{"num_hidden_layers": 12, "hidden_size": 128, "n_experts": 128, "experts_per_token": 4, "d_expert": 64, "d_shared_expert": 64, "hidden_act": "bilinear", "moe_layers": [1, 3, 5, 7, 9, 11], "router_score": "sigmoid", "normalize_top_k": true, "routed_scale": 2.0, "balance_loss": 0.000387, "balance_bias": true, "n_groups": 8, "groups_per_token": 2, "init_std_router": 0.00958, "lr_router": 0.000651, "vocab_size": 12410, "norm": "rmsnorm", "norm_eps": 1e-05, "tie_word_embeddings": true, "optimizer": "muon_variant", "learning_rate": 0.00856, "beta1": 0.9, "batch_tokens": 65536, "max_seq_len": 256, "train_tokens": 439200000, "max_steps": 6702, "dataset": "wikipedia_en"}
Below are experts of layer 7 (counted from 0) of a mixture-of-experts language model. Rows are named router (the router's row for the expert), gate (a neuron's input weights, with its number), up (a neuron's input weights, with its number) and show model dimensions 0-127. Each number is 128 + 24 x the weight over its row's rms, rounded and kept within 0 to 255. Numbers have three digits each.
After each expert's rows: a language model's description of what the expert responds to. This comes from a sample of Wikipedia text that the model never trained on.

# expert 36
router:151065184122117167146112127109128168141123130138113131077156167132148145123137139152112127146176149147157130115164143141118122088130111121152148157110120157094135141148093134123106127134121097117147112110116110134111094119126147159114131102131132127114118104135170089134145105156123118111137078153121112125075114056110092183132144116101151122135166104144133153130144085127127096095172
gate0:150136109136138091168148127167146137124149184122131163105102127122101124103129125118123135076170117121107153093112112142110136124202071110095131115159134141082108137171099137155090133132125108149137146105162143124117115127107158106119074091094087106153125142104096125137148121132146095109149115118135115127151153101121142115158120141112126119147130163128141069129142182154140105112140
up0:119140057141140142103129102144130197151100122093124171144108126134138159108103118126128120112153134105122152117100128167138154111158092084115134097157122111147160085118121124111173117182123121137114154117162119112121142155128119114113146140147109107142137146110129172139116167139105143176106133121107137113131098133080104211112156159083152168134139129134125119107131150150124130138120
gate1:124113123147105094120111130164125127144129132186134109124137091150118145127157170137135115174139152162133155116147183161146147119104141091106128113107142116134128101113139146136087191110155090138118143103135105127131120118114111094181115129071139152090185175121118149116150115117117121148113152153127093140093108111151145114135123175119169121125171181146138128092137104150119118125148
up1:105188097088144151095173126092122075087119118092138103154137137102166136141143164122105114124118181083123112152122092125118120125123118150142122113161146133117106152150137144123174101126119166117122137173124176142136133138135128120120158121109122139143139116129148139159152108083146148131095163121140102159162091177168096131134144151110123133098142102147170128105133178126107149149129
Commas and semicolons separating list items or clauses, often after names or titles, like Pocatello, Falla, and occasional and.

# expert 43
router:126110146126165136118105124107109172107155131112124173119174145139125114105111118151100144129133177174180151110151113113115075105131142124157186153128158148106169116130076094165168144108138144118143091088108115140129120113098143140110093159115156105131103086125175124134093101143113140125134110125129112143123110086120116152138119129116141112122161128155128122143153060110108106110143
gate0:113137152136091116151116106124114129143181141130164128109159130146144125098112126075118166129138089155142122091164127092111121148123160140098126156166150158142135107140111070179152125094142125135137151101103121147112110068115135148144124122111135107129119152126181140136148110119129201122147156158109129121126118155129126136122117143102165160080138133150129144160138089143070119160143
up0:125139118114120124152105109133126130185150145126136116091124138086141125160081138147125139121102111122156123123126140120119123139113130129138118143098106104130142096099134121145115098090121091097147093192122133115153120146131139095099106138177127127087094142141137153089155173156102107107110109106206117141117155146144152186173125116121120139110071109134167083129091139117148143138146
gate1:066117137133150088136134130170094130136150112111144120128091133150132139138128142107122136121112094149141117142127131132138103107117139089094214145130144147114122123125136090130126109157160151111110082105130100123132144091091104118153115132173081143106093103185122119140187187134080121079134142143119148124138130151096151123129153115127138128096126127162159112148111144120110115161142
up1:131140173169137129136130112119116164112108182115128151140122133146164133137124163104146164084117139152097097124099106097144101140125101113165127170123121143087097116171120130130123141184145106104131092091108085114115127137144101154120114123142132130138139112157114144143134163140162166098120141105134151154158121151108153123094150139122097126095089129108102129088143144091064088162103
Nouns and verbs that take a following preposition or suffix, as in according to, due to, lack of, refer, date back.

# expert 26
router:123111145123130118124117124103099135127136101127135138076140186132123129089108130159073118117132162119131152107184128123129137114155121127158161171102157153105165156136087103154145122112157128133152087081124100164152113123105113160122092130121128116092134103101160115144089099111118121089119120138141093143139117105115117149112142119099127097073142132173134174159155076106120128109155
gate1:120142147114129133081129080078162132141117122088121104149111112113103131134096110144076141136162091188105134141153160138146144102144107130121121086124108103112117143085132123147105123147087117116124097154168093142137095123123137079143157150124132103149116170149134140107133156133131160130155153133129174132138140117141170123141088110165150145146144117101160147141146088114137172177154
up1:067137152133141111123116150148152119144110135160128166127127146174102114134156110129106120152128145123145097073136078140102133119131116153137149137155110137126130168129122126170162109124099098098161119090102079083163157151148146122186093092131109146122099151092093138085154176161110176103134107108113129135127143102152148102135161135121100150121111136124137150139130157151140120114141
gate2:118135134125122103129131127178109156103102158139137114154136122066107160111133114125079116066116143129137153139165139159145113119168125162181173113120192094144131108148133070122115121124209149140094121112113103145124132133136123138124118121122148145081114113116080102116142104125124125129122127117133139103092133134139149119106080091144120111135163132152137125127134104148076126140109
up2:142127122131131139094126145100150161124115119114142087137124106152157128118162107095177136182137109146158097111125115137123169104105148163105087101159069141145117132118131124144112113089071109137142124142129135112123131137132143096162166118123112083124124139153197120105160173159144138136148120150109145192132097143127124157169124130180125141157126106146108110129149144128163124122159
Verbs and verb endings after to, would or a subject in narrative prose, such as provide, create, see, announ-ce, sett-ling.

# expert 57
router:139080142140152144128111113085139137135141153097131148102148126150108139089122129163104144122108130153154150115129136151083124086138118119154147120083124159079157117171097102111128090121116139134179145093099148113145077112125157115138137117120121101137120112112183083130136099111132107081115091135165106141085074095117121135157135122098151116142151127156132183154142136105117100138134
gate0:178095107132139117111131154111116097124114150141077147154164129138151116168122144159121120165147116130092106097092100149081124160064132148116149128071141139151161131155193087112144164095140107156114150167132149154124113153130166158116151088138134130134131138102130097128125127130094110153132147121142103117144092147132144120106137093128122147102151112117132122093120104110122160087153
up0:118170099112139105090135109131152056168097126128128122113142125108161127129096160109135141145118133124108131161110155153113142161137103190100126116134148106117102150157110165147098104145114147159113117131119146154078135137133146136157146145168126120122180165134157129093132128162138109107111140117115104150141143118120104111107160124114155150101166094115074122111119104100055125115157
gate1:108136083102128126118153144105130062176164108107141119132106147130162126102118119133175143103116131131131144129159145132093158132169115101144131148123112141145107135099140127156122163132098171109127101050130107141172173097156071131124123127139096135147153075156159092109135099147148144166132159146136168126147126120174147131138139097102131140102143117150111120124116126142131140142156
up1:175104127139147086128106116157108111134126158149141150121133131151132142160137151141110127107095132102128115145091120098130104093101117148096142144123087124125094104177128130140170107096140155102118106155105094131163143134152117153122136120137112128112114161128128123122106093144151124134120111185129133157098113092093097127146180177134165139092141124099108139168182132154165109183169
Articles and word pieces in Spanish, French, German, Dutch, Hungarian and other non-English text or names, like de, la, Der, del.

# expert 49
router:138118153127132138140082113110155125124140129125143126075181146155155103085101125172117166138156140146127128147166116130094114108118124152118145180124118121102166131115117112154095100159119119106176128065103083142163101143109135109127128115130123121121113096139125117132105125135111117102108091123136096179121077115120102131116089117116144120099138109152154149090149092091111095103178
gate0:116156138113137140141110148179136120162141124161168129104093131179145108182113138133138125136112114166106114135142147071141093120130193110148123170137131198129114094145133080095126160151127152105129120109109163100102095127105137110114118142139142137146108122142161157174174161145146151140134108122094101087118084139137137129108106121156131134172125110141106127121146099116145120132129
up0:140139096118133165120143145165118097136173104121115097142113148152147157116117098110133123159116154168119144080147124099125143127086148095100116139132132126140141101101143116114157154136104171117122156137072137127145126130134095112119148089156092134128129114126110102161140120085118104120132129087055155120115117109148091170143189138139114158117125155102143148145163141097068108111129
gate1:101154128160113131056125121138088132170136115117134158119130146072177133131121091151146093071118114110116164103103155122104123104122082137130129124148134128135133133104148128156115141142129159122093111153090117168127151117117129128112139207131099101088132138129152101124121154136137104143081149115145175138128148099155127174122151125110146160123164097118129123080109115138103116140136
up1:108121170108115115123134104182158117146098121135154174162092135098121137120127135146134129135104104095179139107116123133146120142098105195124131130104104126148084097188130156120146100126126146156117127146142159165116123132178146126129126141171109110121107156090103101143122146178123135114102131142132119128087158109153103135125097088117145109164141154149104168156124152180156132136109
Consonant-heavy pieces of non-English personal and place names, like K, W, J, Sch, kov, zh, č: Rysk-ulov, Koshin-sh-a.

# expert 46
router:140126159126147150158093128108122152150154121102141157107141148110132119128098125152095161157127124134143132109139138158108093127184138160126101146122103161107152120130097150164131106131147125081131118126121110170111099137115150136160083081124100094127131105136148114121130112127149080144143079116153116175120116078130122163116167129091160130102131092168149140098201093127094138119128
gate1:156158131161141113137118111155129071106119134168169117137131091149109131146101142127104150120140118117093131136134174119154111138061096129111127159135150100143123137118157119109152130131144140106133146106138113129096137116085145150079167154139185155136140164142167100109098135177102140108157140161140106082113108117138114144116145133144152125123146153089101105186109097081128122135152
up1:148099138123120144120146104187111139096133123174109108087107093108135141140107205140145164114142109161142129159103141124155123170075141125074161161117116160155133170142151124160168127133098137133104145141113091164128144079080115127136126123113130157102106108155121143116125126145089135120126102151156149077134126083123119112135162135102110128123115121103113143143139127129146110111166
gate2:133144115149177135099165115129134152139116132147126123125132144078107062135126136118118151111121092120142082084134128121156135122143116140097148087135122125078141157153098101106135156131122124124100122172123104119097134152116171176133175119122122124134128147148133089112107148131168142123145164162140117193128163119111093127116126113119137145171109108128174160105170085165130122167137
up2:131168116157128152133093053140124151095147127134124125154160129128117130139127124126186098155132098138132168107120124109135125147111163117141149135155161126105096142112123137109141154136141130121129140086128108124134132139119060136144120101093108134151109135121132142106102106114114156099145098094092116080153141152167134131089132131081164078111130085164108130153098155071119085134148
Words in military and war names, such as Army, Navy, Air, World, military, and ordinal "th" before War, Force or Regiment.

# expert 34
router:154103145135108151124145116127124143140140113110137153104159186139105151090106146189084127119120149144106119137158134147117119068145098109107128161076116157093152138130093120103134136099147154088164131100157123152115123078111169148140100106130134103109157106090161105133127127115113083101163107114121118128124101116114111132155118123091126122118168134136134139097156082093076131129134
gate1:127136131129143157117143138126097089139112148123087075155149144141113117124112122124222150122136141128148125136155120121112160163128124136101138106096117109141176155101131126171125064131108130151127149162123109132129144134113136169103139145143112108134131175105151107131088119147163181090113102141138135129133176131124112124111125096121062107157141172141145112142151100127136124082124
up1:116105137101096096123118128203086179116116158168123129108115115172149138104147117145132112123153151129122122130109076110114124161108154094111144126111101137134149169117113137153108148137129131138171148122160159120177119122136092108118154145103118112149134132138139120162079178143104145087119150149190134109110146096117079142123106170152143151132108110134146105110109093101131107144127
gate2:142158161116111116141150128124104151122142135134144100121108103092115164118127105156114108123144131104060144131088112140144103131139182097088198124102146120144131117145160160109085081143140121133151085151130127116125116131111120154151162131160157077119091151091124150077132158143105129154095151109112155126085101122106114158135153108105140111126116141130137140118154164125149176118123
up2:127159134139162173117169137144170109136119103107133110137155136127070126120132136146125137112123111132144152116136141138121125133095154105137120111112143136094128147145138082129124076172123157204101147092140159114105125139168137114098124148115148166124057121121149128144106156179109178106144155139129118064133138097137147098110113113138151150110124094154171092125129141135128118127112
Adjectives and adjective-ending pieces in prose, often after "a", "and" or "with", e.g. different, political, dark, high.

# expert 40
router:134084203114123172149127103141124167121138117123116128081137176139143122140120149123089101151170142165155120121153160147095139061165120155138149157100106169113143144145120132153107109133112118090144098108109115122112093097106118138116106117133131132114110105088141137104134094131109125082128072123120113144094100092125090169129122137112112137111140103170118132153141088126119121107134
gate0:143095150059115136128136118128150113066143151119157143132122116118124132085112143126105136119143105133133104154124091098112158114123142132076099136082131143140101098115149133132122115126075086122111142125114145126172153117137106087159084102110166121105132129109183105132115136143088139133095108139105107116119111146146208125162176149142119132165153133153111134136152167114144139131140
up0:144142145100101129161117130155078135123132107139147163206140139120112151128090140141113120117121108164123134148115104140099157143110155122123111128119123097127109139136132117114123137176107100091123161114125148102116143083155109174132091144133145127146147111122100160117143155116142159120159151093105147144126057148130117121103192172144105139104136162132092104126106185130122170149132
gate1:130125132136131122106158146119142120139151163160092121139121094177074104141141099123158112128134123099103129109117160108128115084126111128119099130113126155139109142101180040169147129178137093112135136120133128143113170085092104125116101117157164093157098138107116128149136117167126165134111137159102111150167096136125120161141147129120126139122128160162124126156099078129134127118170
up1:154144140128157111120146087127099095110157125080110129150114157109125158120124110134132136144140095136133141096111145149105110142135161142142119124149142132132094122110111199107119166149080160124124166140172156073104128173126174136187129083106125135122151102140149151142121132154141116129133131095158143128113152118097102085114091142134135103116152077115106092127113160090156118136097
Commas, including ")," and ",\"", that separate clauses or introduce quotes, with occasional "and", "but" and "while".

# expert 62
router:121109155106139178131115121124175142135144127126168156102153167141103163138130131160116144139126144143122164121131100129112092104129111164140176140097115136078166155148122118155131108106174143090115128087143070112151126107078163131094121123144114101132105120117140113102130103135113135109136104118122122125134116096132132161145115090125140116092170148161161162134179096092082141088118
gate0:129109105107128147103092067149152117142119142121116103158146098137144143118142128159130114146119140123109191089124123142147149103178135086125092133132107113110098123094113148127101143150089139139153151104136115174141095121143100126138115143106085127146170114090154149115138118118126134106099152126126107102165144101133085111110118172123133136111122128151102128114149194158173175098171
up0:152098162147092125133203148122125137084141159140094113098173164113124120131095071082124161151138125127145155099132145122112096147111108132126086080128123126144117126129114140113125147137150157171124108135120098123127107151064179099082131113114149124149120133188105142153175108179106152130135140130138133154150115138100137133145110115159138120123113129117125123093125115145143098140125
gate1:167139127119110133187120107100120135131124137138141128181122144140149137132111169121113105095119120137103061140153133109109120142166114100168135130147175136126100103139137121137132112123142085136116125143110130149106114136181134068157144101151109135060159153142157096130133130145130206128147148093124159148113108138128121096124116115135096134139150122116103125176124075127135162125155
up1:120117148162127130122106138144108137120114136146145111099170145100152122158070166143098127133143145115102129177118167163136158150118123091117126117117123185171107155141121088102167122115149101122147113149144120126123115112159101126156122134142175142176109051112142119107155176138143150125097139117153145102156084141146100148110109120175136130090138136116136118115094157122136125157165
Participles and words after was, is or be that lead into as, in or by, such as known as, such as, served, well.

# expert 53
router:137100125137123137146101134128124143141148124128156142089129165159118127126101114115110143127152189147182135133155125157079119079142125148100145141107118139096162112130098136156107116130122128099146106093119101124165114140132125112127124143111148110167132108130155119121152138144120091123120060143138114175111074111109083132132115070101154151130170086179143146107143118083134110100159
gate0:113165147125117133108125115084130086106104112098156095124140142092085121134108117127118155108177153158119120131137117182118135158175133138123121119160123098136134160135149135091145152089148092088149093142122143098123165167115159094139144126139154176119133119101137118157093069137139124132119128086137123125171141175135095118109131149128116105118140142152143137088138139167076159122103
up0:112118095122129191162132146124096152168111139126127149113138107141158130138099145135141120118059079124164142125115086131090187098119083145110129109108115111120120135075136119135074137145170107141116170146154080121140148133102130165120100119104151120154100111167130132118107179085145116118127138132095115109094132129123136109172149118104136132119119133168125159147131130137142103117105
gate1:127088170093140108123094157117118127110124167120146134131110161138145153115107144151085121138167148116118153160109153131103088114148152110126092094110127143141084147116104126124133108154149132149150132174130117125183102136114157120140140107096146145110160101167140139151153094147125084103171131101184125137112151168100146143137129075171144151153113106180147113131104153142151142148119
up1:158122150108114140083172159088122106111143143156096110155101135101076140148150112158129108104158177156130129083185080156128104121162162155109099088143119110168125116110122139144117113117127148131105156120138116112118169122156170122136158167107110170117147104126100130130135140157137117124157125139107097127136110130120179157106112096121090139129172154131143113113155163120136130141095
Single letters and consonant clusters inside foreign names and words, often German, Slavic or Arabic, such as Sch(r)ödinger, Kh, Gr.

# expert 41
router:120136154127146131143127159122127167136128144094162177114164172113132134131100115172069128152130168138111138127165105125105109117155155128159174125138124159111164148153113143179162107144139128079177098105136122117125081119118115116096108120127147141111105103113157123128111148141129112136108095094152093154106103072118109151132096118118152113121158105137131133124173091105086146138155
gate1:116139127109113160133122162144132120143125123097122121173116146149134123184104068121088156180131122116131132131075087130122098091167136102204135124133166147133124117114123100150112132114098121076136132128119110126096122133170161110111122152133154145162140120075124114197119161133121122130104142115130122132149140113147134123141123125129102115097148107127143115146197115152105132147164
up1:086133105154090166125134114136130135096155135116160138141107126158126130130136106144118142136112148125113124079045103100136108106192149175141113099168151139098135139096095105118163161114105145114130130105149135149093120170099141158127118121102089142142096114104130128147131167138097152118154134134113112131167143134136086172141100140132148123132153115152135115156118126116125104114200
gate2:086118155138130130113125127136154106179189108137104134121117106143117145132147117145128157120148101169126114156167131197123141108089096139163143125110105079130128131124085134104109110150146140182112171134149138119166115122138141146097115143062116126123116129120096089117137129186119125138138166161111142102135132118156098135124139124158137135111090123128131124170075157094129115142161
up2:136120129151163180138129123129140141193160145139137166176103106125130121129138143177083133136071144113147102141143138094145144104134172105166122140121148122118095153125099117146116124126092074123121100168128154117159127157143130155169134094128156109172105136124189118149130105149169105142086152141123117159148157125162145110129146117162128125131166126138105118134136108100097153142123
Abstract nouns after a, his or the for events and works in careers, such as debut, contract, goal, interview.

# expert 59
router:154092158095140117137089111075131153122156113091122164115134191135124159131106119164126141142133123158117161104149124130074127078155134124155143164115139132097146103140121146125146126120154147089142146133146104105164110088121160133160101108134147107098141092096159124159117136129135116104116102123142079147121087103102125140135116116127134132133144091137127103093175079122079105139167
gate1:160101173115129106125131124105152139129121121138122086081157093155133096129193109119133141086129132110139138124128152174122123127127095107105154128164137139119124146158090145143102091191133113168114154123118116129111109115154101177080149147165144132147157158106094105127164143124117122166119138134119082107145152135137131149101169147148146133123141149099128130151108142083176169109128
up1:169098122176067081103123144129114132155198125153104163152122130196130141113118107145175149067132102161122123126114106138130146150125138122128151137113103134134090116123102118127125116159128118139151127125088160137141142101118146125148101119073133098138123167148123102121129106140080153137146154119179084162096136093107164112139133118110121114126126106145136158162130140143123107141118
gate2:145098121115131173148123137146110151161159156135109142106121139100059161107110131075115105139082113115145139137154144082135141133110104133155133105151120099140166122140107150097157174079146103151132084122132157132113126094173130161124125116129137109154111151137095178165145131164133120120093101074142151103133125149133138137099119111104172118093134125154123146094140135126108116164107
up2:082073117098138097140142120104125167130143102066182164129149064091147142133132131122107126140152116084157129109168128154148163083090143081113147143119138141133089148136124109085131128134118104128126120096179139144129135104146120077154143135122155123117110149172137108166122146103102116142099164115133133128133125137096146118143114139114125135136127105096099164115168110139147100132140
Articles and determiners opening a noun phrase in running prose, mostly a, plus this, each, same, another, no.

# expert 55
router:152098133131147149139135127081132158139119138094132140085174154117128115110125124126140139112169153170137106118133097116090119097134123133112187150133152144109162097140120127109121115122134168128135110084123086117143117091150133160127103135094140136141120092125161121117129094159137101137132055159148092152109102104103108167138103133111129097109181107146096172141174088104122097123125
gate1:134104113124161115104127113114144134164089107152158091099157100130167158138168160126139149123110127118122140115148196136080153158160096109139098193150167117140139106096092145145188123112155112101101149095119109142160144127122101118118126118115145171112106166130153126141103126103109140118129154138144108150138096101130108126141147151086107125129114124090168097114151116165116139150137
up1:155107153136173137118077136132172185106125134118126135119136117105118127172129128142125139128143106156135112121138141156172128159128109126124119127149126079161122115104110128068126141092139135143150122115109110174100124110156106136094129138143085089110162161113096160163123128086126124106110107132157124123118144119142104102144119087122119145153059129153188095087127173119130157118106
gate2:111142107110120145136110149095134098151083132139159140103125136063122159163103127142061131133109157126157137127128117195112103105147119152190085115165144157127090135138126107143126109117115109184100147141154112120125091110117143164134117098127173153133124071117111112119109135134101120129119135135140129152127121092138104132106137121157148151104181143110132166140116162138169132121106
up2:145104105126132137127097138107156089160145157158162134111104140135151118120132159105178102089126145123132125126104119121141135097134138104102214138146109137115136104146112151112128139151130134114173141125100104112152135123152106169127123127129163157098115129087104173139138100149085083111141157127108138179114125153065172116148132123102113138143136125101086113115118116152113158094080
The main verb after a subject in defining sentences, chiefly is, was, are, were, also began, contains, located: It is a...

# expert 27
router:150093143124142119150109137078154147142141126081143173115125168118132139094113145130115163125155153163156102128149101131082136126128113126139159148108133155081164109136098138119109128109161115140136120138119109130127133097128107133141113094124154116117108066087153108113120124139127103117137083154144105171110075107124094176131149126110144133129164109157144094139196111111108120084172
gate3:105150125123124139102134127118098124150089113117100115107114058138136169149180115112141130116135110096148091124163115112105131116093147132156158133162112206144132134132139149119164142132092119114133164148111093135189085138090140118132091118104092138151106187147163147103147171129145117134156126150151144177110127111124120108107119125096090109152112115103139115135126105108121119122127
up3:117096171100115117129150142173111165139144096109134102129112161094112090114116134120146108145087093098126130144118152125205117154118119130130104133106169138144131142074105120104133125127111133166113138098143128160144121089160162120147143144121156128103159168155155137132132092109117135112120162129128130160088116089119115141134125140087115071123149123141137181120179152143135172158133
gate4:106066145110127125110182147162133102108117135107144109127149125115137139104168131134139150139125086144143140137078160164131110128147137109107160118123089134110141169115077093139112107122137129166106141188119117155115148151119143145124160130088098163150150172138108094116149156125119095121082125118106099115107148140124123140124123105121142209122177139117144158123141125107120169154129
up4:191118116142154121135121089116117148096133136161114159114125157153133137109096113124149127125092161093180160117148119126158143108141136157136090132146095134120104098183118151133132158144087174146108124103101128138153142092144115143081177106160132123099104110149144204162094109096124117118156120123104127151144153149113117119138160115167148094167135109133143130154134117138109117144127
Pipe separators between cells in numeric wiki tables of sports results, election tallies and asteroid lists, plus semicolons and ISBN.

# expert 37
router:136109149135118124137114123138128140156110151118157172099146182113120134145109129158081108145143166138134141120141116162089089129159112143158127137125138118063177128144078116128109139120164130108147140080110105142156054111143172130095111076142101137105119094115142095132129152127154083140125111120127106139113130122119120175144123154132153109109178122141111128111137100120084103101139
gate2:164139152103104118123097107127130133109151121106149079123101087144128151117159116131110107116165122118105140116132093167141135136110104142113080101072141145154134144122136114144120130109140140096167110120151133139135155173124106132140151105126109122148168200071126122167161116110112116075092148126096115148149134101149088141103159119131077181128137153107120085118117138119148144153128
up2:083098096114121108136134132135189095072136097116117124140116102125086102126126106131136120129059141111142125129107163171117158124135134137144185153111147120142153101169093120115170128139109116116117155151102167078109097106142142084101095118127137146150129105125139134142148116140160132135114154168117104115107123085142139065089134123145112133153104140116114161097121104150139099124132
gate3:100100151144154127142130154089121125116133135113075110097063131089164118130105108141119129121098100148147146096134115115105124142150135111142162139138085082141058112116099132100145123120129136148149121138159168131108095152128135136112158131127135158146094080100167139134166126158138129135142141178164134157105167143115157157135157083128184163150126150111123162117137123135107128120115
up3:124114104144144174104140145145084117132138135146135121155118153146131161165150146089126172100141115139119119113078132132135108170118100152148094150113138089105112171132131121144112161108110168154133145139097096154132122112074113138147172127143138115127130119091123090102185144151124086107180077171146146135122141121145121151144111132137140137086136168172132149125133110161109122085140
Nationality and occupation words describing a person, often after a or an in biography openings: American, footballer, politician, painter, member.

# expert 45
router:150079149148130168166107107103133159127137145114133145119144137146118119098099146130093155152173146127151145092155138164118120112140121151114148138090149148081155120145107149151120117097141143106130107055118122161139098126118121117129125133095160087143105111121141151104104144131141091139140075136132089162108081105070103160134093097119136129099124113179143142123158125097113104129155
gate8:142108104126124129093108115102105104148173180144137139123154100136148096114136151071173128095099106155125076132134132119101085096119106186150151124160124140143168119139165116104096153104100143145127139107116115069123121124112117134146087135131101141109122155115106113117132145152164170102123149148136118123115123116093151066169155113134096110132102116068111122117139118136120135129126
up8:141091089159109137140182096124153149118115112135118138113103135139156109158139165141110148116150152131120151119129137118187083109115154143164130142142132141146135151134089137130128161119106123126087143090140127141145190101123124158144094124148168088129172128110116129129167151154126113167101095117103131139102165156119135141122139075136150101083115069136095134116118187149140121129136
gate9:129112147112103106126178127122150117124111106081167133164109144161142193113130137133117131109132144106163141138133117171115090115106090132129131143111139120102130136132091173110090102107118135159129144151126156178137173098130109123063152123146175125132099125146092129154127099094140124118134105102101136122148166098105138066121142109073128141125188129117131155116153127125123132122110
up9:139123122179170143139146150123166104170159156163137129145126121134111095128140156123167143102141131141158153112138062128143120117185136130120121129143124121137120140105096105095141077146189128094142085115157123105142146131145110114164140113150122132140115145089149102100119147143114113144115134178102138155071145105104198135096123152105133155128105162140139112097141138157126116120144
Single capital letters beginning a proper name or initial after a space, quote or parenthesis, like C in Cove, G. da Milano.

# expert 21
router:147120151146124135147140139112151161152127148086142134124139192125135153100122127196082144116141126141125163119150129127099130095101157144143135168111147163064157169176133170162132121120142156074138142127130128122157087130130133101161109092111147125121148106106145119142101118118121087156127103129119104162117102088109118147117117111132157103122152094142103127104139109079122105086131
gate3:132125132076126106126071093109154136157082149133120118130128102140125126124143161081081076162146128146110138106103109127114145139121128105100161121139143117111111172113118135145118100136127089128124099119146104159149085136109166116106069134097153090073111151119145087153161088150162145131152111126135136104168149137136136145136138126144118116127124114079170129129093128172131124167121
up3:107122135149065092100123120137131121159135136129119151110161096169181168118106141157072125136152114116143171075092140134111113170081141154134116146114124119104136134114102149135162168103107136106120089089145112137126130131130127155127155139140107113102131114095122142152086129124136112141092160110161160130128106140134143133150092128188128123137155111102150164124114133116189111091125
gate4:122111117161103147142126083102112115168128134122169139126138135171133086094164115148140120142126092155140101099133138145144121122177149177096105113129127112105119061105089091137129104140146136113148133105112094085165142156178164101167153126115086166149113116151115117117098141151110143165169136146110138095177147112125143128133130136097136134140130145128147107103109148111131108171111
up4:123124065151092114095148131137162141117104136111114130167145144132119167137110131111120124180152105118182106134133151112162121126114112128049131170121153147174178120112143139122100154133145152116162094084138131128169116139123132134109094092087129105120117148109151113109158120099139139159079181125148157123155125111120112105165115145147127115152127120090106099146152115137147133120126
Possessive determiners and 's (his, her, their, its), and the word after them, such as first, fifth, own, graduate.

# expert 1
router:135103144116123144127101143069114135106120137110139145088163148187109129103139122133130139135174161143114143125175108138098135097126128129162163141112145157071195130132115127121142104130129138133123127082100108125162093131083144116119112136108147088140127080115130128128122078132123129093109102149104096140139102119125103177104149127081130138125138107151148144133148065100103118121167
gate1:131119163158132129088163119141129084154141166127083139161163109110100106129097159130143167138117157176165120131154090127154123122094113095111134115140088096142118080117153131108127146140158148093113109099162149112088153121111159103153150115145143189137123127128138100073108143155148124130145116177109136099136121140108090138134127127166087157099135118137125126105131152092115119159137
up1:136173122155098134121141125107103134120120118146156144128141131130078107087118083119147105138134179137086131132131130099144109097108127138102144144141142122125180106127101100110186131100104107117107150122176120128119142097093126113170100134144145097141119161108140135149160123140118135118125183176106119084165123148141075108124110140135144123128135117163064138129079104149098083128113
gate2:146090119147099082176140106162148141121147107132112140149118146133077123107098150119091153143073129116130113142132133056136124140112134143078119136154109151138113128115105144101187145150116139103092117148138099121152150133156093152155091148121106089154105096090159150125153114157098143107107109096140120124132155141173131076148128148150101127142152120144152120150169146138106117134115
up2:141133096166105128124130144135146102141133138126097160130088132103075104115108183137150133144149128154102109129147148123146128122124128193129132134173134086100140122096082120130177141124092147098108110103137161106149149088133119188152141148151142106140143121168130073095127153124141128098099137129108127130098159157123104109146106110160108140119167117102189125098142122139111147126099
Opening pieces of multi-piece verbs, often after he, to, which, such as expl-, def-, rel-, rev-; also pieces of personal names.

# expert 17
router:111082159157127158142110133106120128168133121076122130098155195140123153138114098129117144159162123147172122121136125146083115118127157128135153162107108128080199113138120116152128132146148130114139107059121115110157072111130128118097107120143122134146104077091162095128107117136125095119118132107129076117129137102115123131150143115128166089140142106148138142127154089093123116110120
gate0:105151128076158129095119082154139124118137121153116166138143102141138123163143141129103111144148162104129184186121111100107125115105108102118147115157135149110118120094149146133133118116146179079111102106121163099098170160115169094145137142109159117092088127165120143152153115150137169144106104139120125148120125104107146091097086133154092128134109175102150159141120140137107104130109
up0:132133134093109139108112125174103125094128132154113153135135117143158097147105136110098112177133137100116144156135115139121149090144090103150097140155150148128129117077169120097093117104136122080130127140112138119140138109141152125101109195143143149085145128128087132138153128112143141139089101179139133133103137128116163162130090140146121099070108139180167142078082129121109145146123
gate1:143159089108093162172173168140155098144157102078157131105120118085160090136113108135124113100146111144139124132120144121148135128136103107159091155120116136131092125149126158092114110143168127147127160100149107158130101129094105135155114121123094093126106148134145186126072153140115181145119119098133093188134145141153115126126102113097137140131142128146090133101129140104161137155134
up1:107108100098092137146069069116159119137136148149097108174148154132121075100139124126135114155079144125103145093164094093133137159113134133100131126129127134087136126134135088144142066161127158124144104117104126098129161138141144114133168116124175114126123106111112123150145157123110156100147140163137120106112140169169132126102134137123149146108122097075075140137136120114109160161134
Opening parentheses, born, semicolons and dashes in the birth and death dates that follow a person's name in biographies.

# expert 3
router:157102181148111108162122119102136156125129139119130180109151154107117119135114146161099143158154177174102123117147143139118095120116151159142134137121114183098170124145100129164152086148151160095160096123149097155123087085116165140133089127122124127113109106124155119109107100120144123144138112156155071151083102085111089143104122131120146121111129142162135142088138115118125136141150
gate0:126176133126136152138092203155170146119150132136152168149130082128117114105165166135115125147137136093140169126129104172133153082119160127144133108137106111111173089109081118161136142135129087112123105128130124167113116103133116089127135150131152088124136151089118176169096124139138113164153148109142114095122143127154100124110101133149115092136114130162110159110151156145115098118104
up0:134104119151163166090140100112088138144126137126099124115133142145087161098140129113132088085129142136120145127151134167136141116125145142154149154126108105141111147149123163095155120119106152159105175119133118103111144183116161134141146115114105142161166104109080145111128179143143160136147098121080132164139133123100198115107092132074111146153125131101165149132157106124160099143142
gate1:111094129062144094117123083122137146132106123138137088152112108145157104107112116122126090150111115142132100124079104077142074122124120103161162124074140117159166142116105107092128098089144105102110142110109146128151107133130137137107137125145163140105156139161118093097115130085158137089132120124128154106135164179106133114170135151126101115135113173163154110111133115169139111137120
up1:126123141094138149126151153087137093107159131122128112092175135125129160123121169097163132164138116124164151102154112133155136157117139146101136112139122138131063109147154147117108152196127161135135106146114102107157160164121119127120153128165131116121154072161105138129137118172076144110132141120153087123140121097111159141121095128123113139148068129107148138162105136096097157131093
Head nouns closing proper names of awards, competitions, leagues, schools and venues, such as Cup, Championship, Awards, Festival, Stadium.